Experts of a small language model.
Size: 14 layers, width 256, vocabulary 8192.
Experts: 128 experts in each of 13 layers, 144 GELU neurons an expert, 2 picks a token, a sigmoid router.
Training: 793M tokens, 6053 steps.
Below are experts of layer 4 (counted from 0) of a mixture-of-experts language model. Rows are named router (the router's row for the expert) and show model dimensions 0-255. Each number is 200 + 40 x the weight over its row's rms, rounded and kept within 0 to 999.
After each expert's rows: "raises" lists some tokens whose logits its average output raises strongly, later layers aside. This comes from a sample of Wikipedia text that the model never trained on.

# expert 20
router,217,197,236,168,202,194,135,206,260,179,197,197,160,168,170,121,313,237,213,206,192,184,175,137,193,236,293,172,244,191,176,179,221,154,234,197,274,188,171,202,201,180,155,216,198,158,187,174,192,278,207,226,243,187,228,207,261,170,233,180,152,211,196,219,191,191,220,226,256,203,207,272,200,138,127,197,199,246,209,179,211,164,278,246,221,175,195,233,208,243,198,232,201,193,188,228,217,177,133,274,117,190,229,178,251,180,234,202,234,236,197,188,207,218,218,228,293,201,234,189,253,191,208,183,186,273,245,170,258,196,226,185,139,195,184,221,204,203,181,234,177,202,296,200,220,161,186,206,190,75,182,213,112,172,153,164,202,207,232,107,209,199,166,276,197,271,183,202,201,169,277,214,139,212,187,180,247,173,170,176,245,212,240,188,98,167,203,219,202,167,94,201,155,250,157,166,254,183,184,141,176,210,206,178,224,196,135,212,234,94,194,264,248,170,126,142,225,236,228,180,313,161,166,203,188,166,243,203,161,205,205,180,155,244,170,215,307,157,252,210,171,129,171,187,164,175,224,224,252,238,250,186,258,258,192,161
raises: ",", "ation", ".", " on"

# expert 8
router,190,203,247,160,146,222,225,249,132,181,219,216,228,198,194,227,225,184,182,159,182,259,267,104,136,201,209,202,191,182,179,188,247,224,141,194,189,192,204,210,191,185,203,226,299,169,183,186,125,132,124,223,214,271,154,214,213,228,277,157,123,157,182,202,167,243,192,194,194,130,173,211,212,315,175,247,260,198,210,227,226,273,256,206,206,198,181,221,231,190,216,188,200,263,198,192,273,245,167,161,190,173,170,160,211,197,195,260,199,273,161,106,118,136,194,248,187,167,182,241,241,184,180,150,238,170,221,189,212,227,184,187,231,157,124,254,180,148,216,233,153,188,290,182,247,239,230,123,256,129,286,177,144,152,246,275,212,176,187,163,202,218,120,163,226,166,171,248,88,151,226,194,223,229,208,193,257,170,197,248,183,233,97,213,161,202,257,156,209,194,239,264,150,256,207,154,198,233,209,163,190,227,206,212,183,249,131,226,214,205,201,188,216,179,143,197,214,189,235,275,231,187,190,166,217,251,214,254,219,212,209,210,181,150,177,285,197,263,138,194,175,178,170,200,211,223,196,241,209,212,210,190,120,201,148,229
raises: " of", ",", " from"

# expert 24
router,195,190,225,181,121,201,178,201,228,143,225,271,165,203,138,236,284,215,210,213,169,230,212,203,208,226,244,209,191,128,220,171,246,284,103,227,214,220,244,162,254,244,146,216,303,188,239,151,123,232,207,175,195,137,216,198,208,272,244,181,161,178,200,203,224,254,237,162,133,178,199,151,245,193,175,174,245,221,185,256,181,250,198,193,169,195,257,197,206,242,182,198,208,197,143,137,221,127,194,132,231,203,234,170,231,201,155,181,213,177,143,114,159,192,120,253,207,163,158,202,174,170,177,122,272,157,229,144,227,176,218,205,223,246,206,195,190,209,207,215,195,187,240,200,266,264,228,230,230,122,225,186,126,153,219,206,233,238,229,162,220,199,111,136,197,300,161,263,150,185,264,203,198,163,262,237,202,255,142,212,178,196,148,116,190,197,225,242,117,202,128,207,167,276,185,210,172,213,178,229,279,239,208,247,198,194,205,181,182,241,199,292,198,171,189,146,189,189,274,191,244,169,153,170,226,204,87,219,296,178,207,226,183,195,233,271,213,159,210,184,231,153,215,193,217,201,230,186,198,206,186,210,137,218,188,213
raises: " since", ".", " and", ","

# expert 97
router,188,176,220,246,172,169,189,219,190,215,168,206,180,153,173,164,162,231,212,223,178,231,247,149,194,214,192,238,169,166,140,188,232,225,213,274,270,191,212,192,205,143,192,226,122,183,203,191,198,167,201,188,163,250,177,160,182,150,155,228,194,232,167,153,229,268,164,212,254,235,135,180,217,223,174,189,195,66,168,203,213,190,248,255,212,170,169,219,239,206,295,199,204,301,229,138,117,300,293,173,204,213,198,189,245,189,236,223,203,201,204,174,222,183,235,190,264,164,217,212,169,205,281,131,196,232,250,190,173,191,164,201,287,180,201,163,148,192,168,198,201,168,239,140,185,277,165,207,187,186,207,217,222,190,148,197,203,135,176,202,220,172,229,249,224,243,190,242,218,183,151,212,169,206,180,191,217,275,172,217,187,283,138,214,167,187,186,123,108,258,167,185,190,128,130,113,259,164,178,196,300,178,162,232,196,227,240,241,134,206,169,246,242,210,230,161,250,213,174,284,220,172,128,166,171,166,243,223,194,227,167,184,203,260,232,175,244,157,226,219,344,292,192,185,145,185,206,186,241,181,192,235,187,147,194,171
raises: " both", " certain", " free", " a"

# expert 44
router,194,181,239,136,195,190,202,237,175,200,234,208,165,192,218,207,234,168,206,186,201,293,227,208,152,209,166,222,225,144,239,242,188,191,206,209,222,171,87,216,230,256,216,192,129,280,160,246,138,191,198,86,215,237,201,113,264,245,242,250,154,266,203,152,174,217,157,170,187,206,212,272,211,246,203,179,233,161,268,233,242,230,126,241,217,210,247,219,226,159,224,233,168,199,164,194,242,172,194,158,184,219,248,167,250,245,194,283,95,203,158,172,131,217,184,283,203,172,237,185,216,183,175,227,120,178,226,166,249,179,189,184,242,200,144,246,215,166,202,201,196,229,214,113,218,223,191,108,234,161,179,192,244,144,174,204,165,121,246,243,197,212,198,204,189,190,170,256,261,206,253,204,141,240,162,156,180,197,257,237,248,163,156,227,275,201,186,183,210,116,224,155,163,209,180,175,203,205,215,161,158,223,231,275,169,210,185,202,187,187,94,173,141,215,151,211,226,209,230,175,213,172,262,125,236,179,118,154,246,215,152,202,209,183,226,209,214,220,142,190,155,237,191,164,248,207,290,147,273,179,228,284,219,256,198,214
raises: " by", " and", " include", " within", " in", "ally"

# expert 71
router,217,139,207,203,202,189,171,176,278,218,238,232,194,140,223,184,188,194,211,185,210,285,260,162,157,156,149,188,158,194,150,187,214,224,213,179,218,150,167,199,163,98,216,207,232,225,170,216,144,285,190,142,235,154,275,203,140,193,249,234,231,176,110,194,234,204,144,180,188,211,256,233,226,156,199,227,246,129,210,202,226,172,257,209,194,190,185,229,211,238,237,206,228,186,177,98,217,263,186,213,148,212,213,198,247,194,210,172,110,209,234,179,261,201,216,146,180,156,182,223,139,228,173,133,163,209,191,132,197,137,227,241,239,191,132,150,160,260,294,203,196,178,178,164,180,265,173,261,207,196,210,223,220,265,191,258,244,200,184,184,248,183,201,230,212,238,208,193,226,222,262,205,201,145,223,259,266,173,247,193,214,175,181,211,267,199,237,152,175,227,284,160,205,158,168,109,155,155,195,175,257,134,216,227,202,128,287,265,153,203,155,232,213,235,218,170,236,184,260,157,229,243,208,133,187,243,195,56,177,184,183,255,219,162,226,228,221,234,198,234,275,149,292,181,175,185,215,159,240,175,172,146,165,196,169,207
raises: ",", " than", " by", " in", " that", "\n"

# expert 32
router,208,168,263,201,154,179,153,221,132,252,237,216,107,177,167,182,208,217,180,186,174,185,189,167,158,186,235,213,218,185,86,187,156,251,240,200,252,207,183,138,174,113,177,211,161,193,216,187,204,136,217,179,291,204,214,188,190,238,228,198,178,161,176,164,200,235,232,238,274,169,171,195,242,184,192,227,170,61,221,315,176,231,276,222,230,184,187,231,226,191,271,244,178,288,200,181,216,383,194,199,191,220,197,201,220,233,179,156,189,231,164,116,249,189,230,195,212,175,163,229,213,182,233,164,180,242,162,162,183,169,183,225,231,181,191,243,188,225,213,252,178,223,245,170,210,233,172,179,218,170,174,236,233,179,178,192,158,177,206,160,227,218,181,258,182,248,155,222,186,198,254,224,287,189,233,176,204,164,265,240,224,199,191,175,179,202,203,208,181,249,158,212,154,221,191,153,200,67,187,191,181,217,175,236,199,179,303,227,214,155,160,255,200,197,182,89,241,218,213,109,188,186,301,196,233,165,228,173,221,186,155,274,198,131,241,286,231,208,181,230,247,196,221,193,206,204,221,172,244,217,230,222,175,253,156,193
raises: " Palace", "bridge", "ów", " Format"

# expert 86
router,208,176,248,212,159,182,155,214,149,239,218,220,85,184,172,177,199,221,176,195,188,188,195,162,151,181,225,221,224,185,84,200,149,251,249,201,246,201,174,139,170,123,180,207,168,189,216,187,207,138,212,189,296,204,231,192,190,229,235,203,187,166,171,165,205,233,233,223,285,172,181,189,255,176,181,230,167,62,231,322,190,215,284,214,227,190,187,234,220,169,269,245,175,291,176,181,214,377,211,201,176,234,196,206,230,225,181,155,199,239,167,114,240,198,226,196,207,178,167,230,213,169,237,169,174,230,146,165,187,168,177,220,211,184,182,263,183,212,206,247,181,222,238,169,204,236,181,184,219,169,178,242,223,174,193,192,161,172,215,163,218,213,184,256,185,257,161,227,183,200,257,211,323,175,225,167,211,165,266,228,234,199,190,180,183,193,186,228,173,218,145,214,161,224,189,148,194,56,181,178,184,216,169,238,202,183,286,235,198,157,161,247,211,207,177,99,235,213,212,121,187,181,286,198,237,175,226,168,206,197,156,288,199,149,232,271,237,221,187,240,240,193,221,190,207,203,225,174,246,232,223,236,164,246,161,181
raises: "ball", " flying", "Sport"

# expert 23
router,211,114,256,187,188,239,163,207,248,129,256,230,228,161,228,247,172,199,172,150,186,203,178,187,219,179,242,203,149,200,191,131,234,268,244,171,233,175,226,156,195,132,203,179,109,221,236,234,166,291,241,140,207,181,299,119,173,157,170,270,168,203,138,183,221,221,194,158,253,200,160,173,207,112,183,199,197,197,198,254,249,244,184,171,231,251,192,196,222,220,229,175,159,205,165,180,180,194,258,199,206,214,155,211,225,246,208,198,219,179,160,197,174,236,253,231,248,222,205,222,209,189,154,215,189,166,154,135,203,216,218,186,237,155,289,180,187,247,281,148,175,210,255,65,252,221,180,96,221,222,194,232,272,244,185,171,212,132,112,172,229,218,155,174,182,269,196,249,217,208,289,199,225,203,220,166,208,261,171,172,214,228,131,196,218,163,194,247,217,280,193,170,210,119,227,135,273,126,196,165,258,246,265,243,186,227,238,205,173,198,183,192,154,242,170,194,197,240,205,203,193,170,210,193,167,183,154,91,195,180,166,279,152,225,194,185,189,175,170,244,213,189,199,154,163,209,195,186,220,265,111,192,193,245,235,173
raises: " doing", " any", " most", " both", " those", " the"

# expert 98
router,200,170,252,196,160,177,153,217,145,224,189,226,131,174,173,190,186,219,194,195,194,181,196,158,155,184,231,216,233,174,74,202,151,262,251,193,213,214,182,152,170,126,168,212,162,192,219,184,202,121,214,182,294,210,225,192,186,229,221,202,178,178,171,179,204,248,231,220,282,166,163,192,253,177,192,231,168,66,221,333,200,221,327,217,223,187,167,231,213,181,267,262,179,298,183,174,207,359,200,203,179,214,199,192,224,234,181,117,200,227,163,113,240,184,231,199,215,178,167,228,218,175,225,160,173,243,137,165,192,164,183,225,211,171,176,242,186,219,202,256,177,220,233,186,211,230,184,175,222,188,183,238,230,151,191,187,168,184,212,154,222,211,186,260,183,252,164,231,171,199,249,215,291,180,213,173,221,199,239,229,215,192,193,176,192,200,196,213,174,231,165,204,153,257,180,162,194,65,178,172,187,211,167,226,198,175,287,227,202,156,160,257,174,199,191,86,244,219,222,105,191,178,302,184,253,183,214,167,214,192,161,257,202,134,239,264,232,220,185,231,246,190,210,176,212,195,232,175,255,229,218,234,160,231,163,191
raises: " females", " centuries", "ş", " patients", " Historic", "ș"

# expert 65
router,202,129,208,186,149,136,237,218,128,238,259,229,183,195,172,191,172,176,248,208,218,156,265,168,154,164,231,213,237,159,150,234,221,150,253,148,222,168,157,247,174,281,136,213,129,223,225,186,183,188,202,156,179,152,177,219,147,204,180,207,144,230,135,224,223,179,250,138,261,202,169,246,235,182,186,203,199,234,209,220,104,209,248,194,318,160,228,263,190,183,191,185,171,154,203,220,160,232,175,233,215,237,190,143,224,210,177,227,259,287,166,195,154,241,174,213,196,156,143,241,158,168,248,147,167,215,152,216,273,217,217,231,256,198,232,213,231,184,257,234,196,220,267,179,181,278,174,216,206,192,189,165,193,158,232,169,233,218,137,206,213,237,138,158,183,209,165,205,226,208,229,197,235,229,141,150,198,248,215,277,214,132,177,203,165,282,198,199,97,253,249,138,220,173,136,183,196,228,229,217,166,229,163,219,268,247,195,237,189,256,112,243,165,194,236,206,289,192,198,138,188,169,242,201,139,220,191,202,248,182,214,298,167,233,246,230,252,233,150,227,235,249,211,173,213,181,184,171,210,195,212,289,79,229,170,161
raises: " of", " by", "org", "–", " after"

# expert 39
router,204,201,252,208,170,170,191,258,182,182,206,187,166,216,167,181,243,191,104,176,202,141,175,196,206,219,197,207,220,161,212,259,237,129,199,236,199,220,177,166,205,270,144,183,211,296,292,151,229,203,181,231,197,179,236,188,310,221,201,189,228,223,179,177,183,249,217,190,225,181,190,198,224,191,190,214,161,174,279,136,128,227,129,226,243,237,251,226,235,162,191,248,160,169,227,238,220,128,251,141,188,199,237,205,239,222,178,225,234,236,210,191,108,237,234,236,182,163,213,177,189,235,220,221,226,250,216,146,195,237,199,187,219,190,144,201,230,189,201,273,189,251,197,190,209,208,176,111,273,149,176,190,252,136,196,89,185,244,159,169,235,221,175,220,156,161,160,216,179,193,196,170,250,198,205,233,189,133,161,279,203,151,140,126,170,150,186,162,252,211,195,234,203,236,125,127,154,170,188,181,116,296,150,254,199,231,174,216,188,215,186,236,137,190,156,187,213,204,193,263,172,140,105,198,153,130,167,195,223,259,228,189,141,225,279,139,246,187,273,164,125,167,192,226,214,213,287,165,246,238,217,269,177,168,201,235
raises: " given", " to", " and", " until", " since", " as"

# expert 52
router,176,180,205,232,158,112,160,199,181,202,250,192,319,166,175,270,144,213,224,191,194,180,248,156,157,173,172,141,244,260,93,230,227,204,216,211,135,231,192,178,220,174,205,238,206,143,224,297,181,147,155,232,178,72,220,163,90,171,237,197,151,204,184,149,161,217,215,153,245,193,235,202,285,208,174,168,163,240,191,251,140,210,254,228,258,222,254,232,198,222,154,197,184,263,217,236,215,217,212,189,206,219,192,220,219,299,199,163,240,208,178,159,245,200,178,172,153,158,228,213,195,230,233,227,182,233,178,189,114,202,243,206,251,207,222,228,151,221,260,189,142,246,222,200,203,245,212,178,197,199,165,239,183,186,206,225,147,105,212,242,208,232,229,232,150,218,196,162,138,179,250,233,225,189,224,127,219,227,219,211,147,184,202,222,242,231,120,118,126,198,220,218,219,295,206,169,231,209,187,209,111,183,228,231,202,194,202,208,179,220,196,141,198,180,186,136,246,192,202,212,199,197,227,156,167,216,209,203,224,176,171,192,286,158,280,234,161,218,208,226,271,108,218,217,182,125,183,88,205,245,136,218,239,237,179,209
raises: ",", " and", " for", "."

# expert 108
router,201,169,262,204,166,160,149,222,150,205,250,211,88,178,161,174,194,232,193,201,191,193,194,169,156,186,238,214,217,172,94,201,155,239,248,193,232,210,167,171,176,116,166,207,135,190,222,169,195,133,206,190,293,193,221,195,191,227,233,199,174,177,175,165,199,242,217,213,297,173,171,179,246,179,181,227,170,83,224,310,186,211,290,206,231,188,176,232,208,182,258,257,173,330,184,182,196,385,219,186,185,218,195,188,213,234,180,147,193,219,186,130,236,203,225,195,201,178,169,220,204,181,229,165,182,234,141,158,189,166,200,217,221,183,180,245,189,217,222,253,169,218,241,157,218,224,184,197,208,167,178,224,230,166,172,196,170,152,202,153,237,215,186,241,189,250,168,224,174,195,253,226,285,174,225,173,201,184,300,235,226,190,172,174,172,205,188,234,178,247,147,211,144,226,188,163,193,65,179,182,186,204,180,225,203,175,279,233,219,173,164,251,205,212,185,87,237,209,213,107,186,187,289,189,231,166,206,174,215,193,154,287,208,141,235,286,231,217,180,225,236,197,228,196,199,201,215,172,250,228,216,218,164,266,169,191
raises: "000", "oor", "250", "anda"

# expert 55
router,203,192,211,159,286,190,235,192,256,202,265,206,113,152,212,177,156,238,197,190,194,191,248,225,124,192,240,202,323,190,218,224,199,312,173,185,195,142,227,265,153,201,205,172,155,204,250,223,140,272,173,133,229,162,285,203,234,184,142,147,137,193,200,165,208,254,187,154,181,197,288,136,220,184,191,218,176,183,267,194,169,250,172,189,218,214,237,201,230,156,150,195,110,202,191,188,181,274,184,177,243,216,233,134,224,220,230,234,199,218,238,126,278,223,296,211,159,211,189,165,195,177,120,165,238,158,247,118,227,230,199,208,158,163,160,241,212,181,207,245,183,228,241,185,204,246,144,160,229,210,181,227,236,286,166,247,225,196,235,185,278,158,150,204,165,203,213,200,232,222,184,232,253,151,221,187,176,253,186,213,224,209,240,168,198,201,169,243,211,184,186,208,192,187,194,156,258,143,170,187,260,239,162,210,216,208,209,218,149,220,139,193,209,184,160,187,210,209,318,278,127,123,217,203,218,147,247,170,178,139,168,216,242,114,178,169,156,249,193,224,118,232,182,188,288,171,242,191,204,215,194,204,144,192,158,183
raises: " since", "aking", " by", " until", "2015", "present"

# expert 2
router,225,205,229,260,154,161,118,206,293,225,239,212,161,166,163,193,131,219,175,175,182,133,162,210,165,208,250,185,175,173,196,159,249,177,197,189,221,207,215,216,207,194,168,231,191,139,194,156,235,162,227,195,173,190,294,189,150,264,199,180,216,227,203,177,215,266,221,187,175,152,176,118,277,178,190,251,150,193,231,193,199,168,133,241,225,200,153,204,202,159,235,189,116,180,208,185,262,264,187,207,206,204,161,217,228,233,272,218,145,196,216,170,311,245,243,200,205,206,191,203,206,163,106,195,208,258,199,211,192,152,174,205,175,193,202,193,193,196,238,220,160,192,231,210,197,160,201,252,258,195,219,227,144,104,137,338,202,200,200,154,228,195,195,225,200,216,171,236,88,221,216,240,273,196,187,172,230,223,171,178,259,274,265,199,149,118,173,284,206,221,172,185,247,221,171,165,268,167,205,199,229,225,201,196,235,202,127,232,212,158,177,323,172,123,186,199,189,186,162,220,228,196,203,220,207,218,219,177,235,278,141,329,159,194,242,269,218,224,147,203,192,149,221,221,155,243,225,193,244,211,207,181,241,284,150,174
raises: "cont", "ist", "s", "sp", "ast", "based"

# expert 0
router,206,161,261,194,166,169,162,225,152,238,216,213,131,174,169,180,196,221,179,180,180,201,194,176,140,187,240,213,232,175,70,199,135,250,248,193,256,206,169,173,178,109,161,221,181,183,210,189,195,128,220,177,293,190,210,174,179,233,233,209,178,171,157,163,215,244,228,237,274,162,175,187,242,180,180,226,162,20,210,319,181,231,280,225,216,188,185,223,213,179,256,252,173,278,176,172,214,359,235,189,177,215,203,209,221,223,179,146,203,230,165,111,237,171,234,201,219,188,156,228,193,181,224,166,176,240,156,147,195,181,176,218,208,173,178,236,180,210,210,244,180,225,231,165,224,232,174,182,216,180,178,237,239,151,177,223,150,175,211,147,242,213,179,234,172,254,172,233,182,194,237,204,253,178,222,175,205,193,285,203,228,194,189,165,172,197,204,208,162,212,132,198,149,215,189,143,190,68,181,192,199,208,192,225,190,175,275,237,185,151,148,247,195,191,175,105,241,209,216,101,180,168,301,193,233,178,220,168,223,195,148,285,195,134,239,270,238,201,171,219,238,197,219,191,196,189,219,175,246,229,217,230,174,247,167,187
raises: " Serge", "pass", "ı", "aching", "utes"

# expert 76
router,178,207,254,234,164,163,112,239,195,192,194,186,315,214,231,188,243,179,212,195,182,214,223,184,179,230,251,216,181,190,272,173,275,260,191,162,226,259,201,179,196,156,234,199,254,106,221,297,229,247,170,202,145,123,122,209,183,216,188,163,201,172,130,176,218,207,224,191,168,185,164,168,170,215,197,175,211,229,242,241,191,201,254,241,199,159,287,188,225,266,170,246,117,237,170,217,140,175,241,214,137,208,262,163,181,207,145,185,221,216,178,109,172,139,191,287,231,163,231,221,187,186,227,174,294,240,112,162,217,196,164,188,196,201,289,237,180,233,173,211,127,148,265,216,224,230,105,277,299,138,178,182,216,152,212,195,154,145,157,184,208,239,193,209,227,218,180,127,203,177,200,237,194,205,187,123,228,191,175,179,241,206,213,185,139,135,165,216,112,288,170,213,228,206,197,204,269,190,187,202,148,184,197,203,227,271,199,217,240,140,193,233,152,230,193,209,206,181,200,199,219,302,146,244,250,198,242,148,192,160,167,195,211,235,254,212,211,208,223,220,241,184,209,215,229,217,255,199,209,178,169,264,159,171,271,200
raises: " and", " country", "ed"

# expert 75
router,241,165,294,185,118,195,117,200,210,148,236,188,218,206,220,226,238,183,193,239,219,231,254,191,218,238,255,170,237,146,215,217,123,214,258,187,117,224,191,225,177,130,160,268,141,188,275,177,199,202,207,227,226,196,190,241,214,259,188,172,182,168,164,194,150,218,175,167,246,190,277,238,253,150,162,208,126,162,146,243,228,173,235,212,224,120,214,233,236,205,223,206,173,243,187,112,185,210,271,226,168,240,221,159,193,210,195,181,152,202,132,168,186,203,194,193,210,135,185,218,145,192,188,209,257,232,189,219,287,191,194,228,203,172,200,130,153,209,245,154,150,177,214,163,217,266,181,169,238,174,207,201,256,235,220,136,224,141,202,171,208,196,175,271,218,227,195,240,207,179,217,217,241,196,247,130,185,217,239,169,228,231,151,221,252,178,168,174,203,198,134,208,178,221,180,89,305,169,233,196,254,184,243,231,180,133,243,187,294,181,221,255,156,274,218,164,218,220,222,177,303,210,245,177,137,194,182,105,243,169,115,243,196,140,214,151,185,188,176,227,233,263,187,132,210,211,213,229,228,239,143,292,216,182,132,182
raises: "iti", "quir", "hab", " response", " front", "ject"

# expert 21
router,161,180,193,199,163,203,221,246,133,253,171,242,112,202,223,194,252,178,199,148,218,172,234,196,167,171,215,214,236,210,243,192,216,284,199,269,104,203,139,258,217,176,210,252,253,215,282,239,251,126,213,176,200,145,202,162,222,172,192,256,179,166,115,188,152,177,191,236,257,153,186,127,206,228,188,219,109,187,240,158,151,268,185,195,240,173,224,209,239,230,277,191,191,218,237,176,177,178,254,239,246,224,177,189,197,214,151,193,185,220,185,147,240,163,252,177,148,165,260,219,169,158,206,163,217,290,158,128,172,204,200,237,217,210,154,185,199,178,218,160,193,210,234,214,244,198,246,165,204,216,172,217,241,259,191,157,220,276,150,171,189,160,152,256,233,217,167,224,185,182,203,179,187,163,179,185,193,163,299,172,205,177,177,129,246,193,202,140,178,158,185,213,259,194,184,192,224,149,185,208,193,194,205,154,279,175,231,191,255,235,194,167,202,178,215,86,238,179,265,302,198,297,244,157,172,174,194,205,214,222,153,229,195,89,218,149,248,209,215,214,276,275,199,208,234,194,214,180,213,200,149,199,54,254,211,237
raises: " that", "-", " to", " and"

# expert 110
router,155,159,144,215,187,177,210,185,162,169,202,233,164,270,119,142,185,190,149,142,112,230,287,179,212,164,183,190,224,172,205,235,229,214,198,210,241,115,182,195,161,132,199,239,144,236,252,258,121,190,240,205,147,175,215,163,223,191,197,211,154,211,177,167,235,172,222,185,218,110,262,244,183,153,142,220,169,177,285,153,207,263,271,269,209,204,197,193,226,220,214,182,225,329,206,197,220,186,264,230,138,219,220,217,215,264,196,184,155,189,192,193,217,209,155,234,217,184,169,216,134,210,277,152,195,179,193,164,179,242,182,207,298,157,224,231,170,249,245,183,169,213,229,168,226,261,182,162,203,152,200,208,274,221,204,163,190,201,249,170,219,202,169,105,207,213,188,217,189,158,232,218,228,198,206,170,292,197,179,261,181,186,185,217,242,229,163,212,197,219,255,237,254,135,231,209,189,208,197,169,283,174,129,220,254,249,263,234,280,173,221,177,183,190,206,170,169,232,235,196,250,225,134,160,220,196,202,206,177,253,203,160,255,193,175,268,228,235,211,224,194,245,271,77,75,171,171,167,224,249,131,224,194,192,173,235
raises: "set", "ience", " from", "s", "ils"

# expert 124
router,177,115,155,259,99,161,157,220,255,161,139,243,117,166,172,154,234,190,172,225,186,180,219,215,181,222,182,157,206,191,104,150,268,179,235,277,130,196,197,160,199,177,224,214,180,197,276,208,266,228,158,217,237,219,166,227,204,221,188,257,176,224,148,210,274,299,192,174,146,223,173,223,261,208,188,268,192,181,268,168,208,221,208,175,226,184,185,197,248,210,183,132,215,198,152,212,252,212,264,214,173,184,201,178,209,195,271,191,229,202,241,183,209,231,185,187,222,230,122,228,151,190,152,105,202,208,130,162,124,214,183,206,185,196,128,190,177,207,200,204,204,154,215,125,202,247,265,200,209,195,200,201,230,245,235,184,240,188,209,160,218,204,179,270,188,191,199,195,244,162,159,231,225,195,196,196,235,203,226,252,219,264,196,168,301,150,246,207,141,231,206,227,134,200,212,103,135,208,238,224,248,231,167,219,146,167,217,240,262,120,104,207,211,255,197,155,240,231,149,164,152,208,250,202,197,228,259,225,223,188,128,219,108,158,265,164,159,244,205,248,240,177,183,250,152,170,215,199,257,197,150,214,197,275,158,134
raises: "g", " there", " before"

# expert 68
router,194,194,254,176,217,149,241,260,248,224,198,208,103,162,150,182,187,197,179,247,184,136,174,184,198,164,167,209,234,90,184,257,206,162,245,201,232,220,215,151,185,106,192,223,214,264,191,180,188,238,194,178,199,159,206,187,221,206,215,226,239,88,184,194,220,173,179,260,331,152,150,168,213,154,205,225,204,96,247,216,230,203,201,186,210,210,175,220,220,167,323,259,238,120,181,256,200,185,139,241,197,221,242,166,222,174,194,208,217,194,192,175,125,231,204,216,187,244,259,218,276,197,208,200,172,177,175,155,281,156,177,180,173,177,166,190,217,206,162,172,184,216,232,101,223,168,260,147,231,209,197,220,215,212,205,165,272,219,209,172,236,223,167,243,250,173,176,240,237,192,145,186,162,216,205,182,207,201,196,213,243,167,189,149,209,215,238,231,219,93,103,199,123,277,163,213,178,164,159,170,265,213,225,215,187,221,293,208,196,183,198,204,232,175,215,176,238,199,206,278,166,210,190,221,191,169,220,242,275,164,167,108,229,135,281,191,232,190,189,217,219,217,197,188,147,219,209,229,236,249,133,257,126,306,181,192
raises: ".", "s", ",", "ival", " since"

# expert 105
router,196,168,311,239,191,195,197,186,241,214,182,181,236,190,243,216,137,261,158,124,159,229,187,136,186,68,198,221,156,164,168,167,215,317,201,159,170,226,246,211,190,223,175,224,184,262,186,181,183,218,152,92,145,274,202,130,125,140,232,208,214,237,212,207,217,267,171,257,219,201,162,194,251,134,192,230,226,193,227,159,187,237,219,201,246,182,165,200,203,218,184,198,252,234,161,206,182,192,156,253,137,221,215,207,228,230,205,244,211,258,195,245,199,201,199,154,212,189,171,226,147,195,152,144,200,173,190,181,183,191,117,230,168,201,249,236,37,225,171,226,191,210,232,154,199,211,168,96,227,211,246,221,277,146,103,302,242,182,206,143,269,267,172,275,226,232,205,182,172,156,183,221,235,182,204,207,190,211,172,293,212,184,186,240,201,168,207,159,192,235,156,179,239,228,199,152,259,239,209,183,129,295,252,211,244,241,219,287,199,192,198,160,152,198,186,213,185,205,265,205,187,169,257,174,192,182,182,159,205,201,154,228,206,239,243,190,180,211,221,256,186,143,158,218,196,193,204,171,202,192,181,165,235,229,228,194
raises: " by", " most", " there", " many", " to"

# expert 91
router,197,215,198,151,233,218,203,221,165,208,181,247,158,179,266,168,209,155,205,164,165,305,236,159,127,218,286,232,110,183,125,129,155,332,230,205,230,216,180,115,211,170,228,197,231,153,144,288,150,209,244,126,185,95,187,190,100,228,269,297,172,246,163,167,205,207,233,192,183,144,233,180,196,230,234,265,173,163,174,193,193,205,204,199,162,163,232,238,213,270,143,104,182,122,210,153,147,228,244,208,214,226,182,147,218,217,130,248,148,241,182,236,190,137,210,213,161,205,204,224,150,230,208,181,267,170,185,240,141,176,215,198,236,220,188,191,160,184,209,218,120,212,233,168,213,231,123,226,187,171,228,252,183,197,206,169,235,120,165,185,187,194,187,206,175,285,203,202,188,233,221,225,206,197,227,179,209,247,289,139,254,225,195,208,277,204,150,242,136,221,295,184,224,243,190,197,203,186,221,226,240,222,216,259,205,207,177,208,258,229,162,211,245,241,217,147,193,219,157,182,197,215,218,198,193,176,203,168,274,234,192,250,196,111,206,186,249,161,146,205,167,252,210,232,203,203,222,234,178,177,180,261,223,194,186,183
raises: " as", "st", " and"

# expert 57
router,133,193,234,307,197,179,175,209,219,253,213,172,159,213,189,200,202,230,149,228,161,249,173,181,166,135,256,200,229,202,122,280,147,224,201,225,242,233,217,189,194,197,217,205,144,169,162,232,174,152,239,168,193,220,273,209,214,226,199,168,224,199,120,145,209,296,207,209,232,196,203,151,202,223,154,165,238,151,221,168,174,229,256,249,208,176,204,236,214,239,201,222,117,229,175,163,192,125,233,158,173,212,150,225,211,230,173,193,269,220,115,209,269,165,219,133,195,177,183,185,206,222,163,128,152,204,221,222,147,187,195,244,280,192,175,145,147,190,194,309,163,252,252,184,205,225,193,130,230,193,199,247,221,217,194,170,240,150,185,121,266,196,183,203,218,228,203,186,180,174,180,239,209,168,183,213,210,175,274,243,230,228,173,208,175,169,203,160,115,186,166,245,174,200,240,127,184,159,190,182,239,260,258,250,245,123,210,241,273,195,123,243,279,164,138,172,229,238,162,147,192,233,274,161,179,226,227,256,207,209,103,260,170,224,205,235,304,237,250,210,210,188,261,221,195,212,210,150,284,219,190,193,152,174,116,173
raises: " given", " not", " ren", " rel", " included"